From a checkpoint of a small mixture-of-experts model trained on Wikipedia.
Size: 8 layers, width 256, vocabulary 2048, 52.7M parameters.
Below are experts of layer 4 (counted from 0) of a mixture-of-experts language model. Rows are named router (the router's row for the expert) and show model dimensions 192-255. Each number is 500 + 40 x the weight over its row's rms, rounded and kept within 0 to 999. Numbers have three digits each.
After each expert's rows: a language model's description of what the expert responds to. This comes from a sample of Wikipedia text that the model never trained on.

# expert 22
router:467515424422486458452548525503511474524532509414444468529526493498539538480537592505454507456469510558415470548534572515515554473506477535429468487457549497508434541519553477560528590496505476
LaTeX math tokens like $, \, {, }, _, ^, and dollar amounts or spaces after symbols, as in $$F, \begin, $4 million.

# expert 43
router:445510471421450559517478465449564506492410557499464515511479546521564615497413515437542518458523544501459517521510517539454555479460526478430576480442466507555457495459548484478566524510503555
Word-internal pieces ar and en, plus ten, ven, Bar, as in Cad-ar-so, stand-ar-dized, Cl-ar-k, Wom-en.

# expert 17
router:460457522507502460481507486486466518569567414542552403497520490526421504410523517478509535448496598585594501539503512497510484526588493589435514533513471518504521593437448490490506450499478519
Opening parentheses before abbreviations or glosses, and Latinate word pieces after pro-, ex- or com-: pro-per-ties, ver-sion, ex-peri-ence, acc-ording.

# expert 33
router:484495485466482461564472466458439541536532523490505469530467472562509503485528496519543524514507551527563474507440469554582463543523429555522449535478490495526528492493481511470423449451601464
Opening parentheses, colons and digits in infobox fields and stat lists, e.g. Champions: X (4th title), Podiums: 0, Website:.

# expert 40
router:458552474477507470553485495537548482562539487555511436526503542518510491587533459541554509479527519591447529507562490576478501484546509459470442464453509510383523513554524415516489543524531495
Punctuation and symbols inside or after numbers, such as the comma in 55,075, the colon in UTC+02:00, decimal points, km, $.

# expert 20
router:503443492483458553515461457417497548483351538447497518545448468468509543475533513501517589533488549518500478498568512512526509456493452471558550493499449534483449558491553511494568465523556467
Middle pieces like ad, oll, itch, ook, ood after an initial consonant, such as Ste-ad-man, Squ-ad-ron, sq in sq mi.

# expert 54
router:579488491472510556497528484467489502546493506469490524512515554424480514451487432522580509512502551495534494496475499487554556549446442513533447442493463501533458516460533492440470492499538483
Capital letters or first pieces starting names and terms, often after table pipes or commas, such as O, I, Mc, produc.

# expert 25
router:440415395476436555517553484448485625472543535543426491502534497482505477525495517499529458493491484462474410526493392532490476446487469528480453585552423476504530460512520549519578509479551541
Word pieces f/F and uc, ig, bl inside words, as in mal-f-unction, land-f-all, Str-uc-ture, Eif-f-el, F-urman.

# expert 35
router:561529530503456394527404497519535493478479527505532450500534488465522467495456454514465599523484547562514553446478428554456468527431497507528442544497484475467516532563469507456460477500484498
First pieces of capitalized proper names, parties, organizations and nationalities in titles and tables: Or-chestra, Republ-ican, Un-ion, Japan-ese.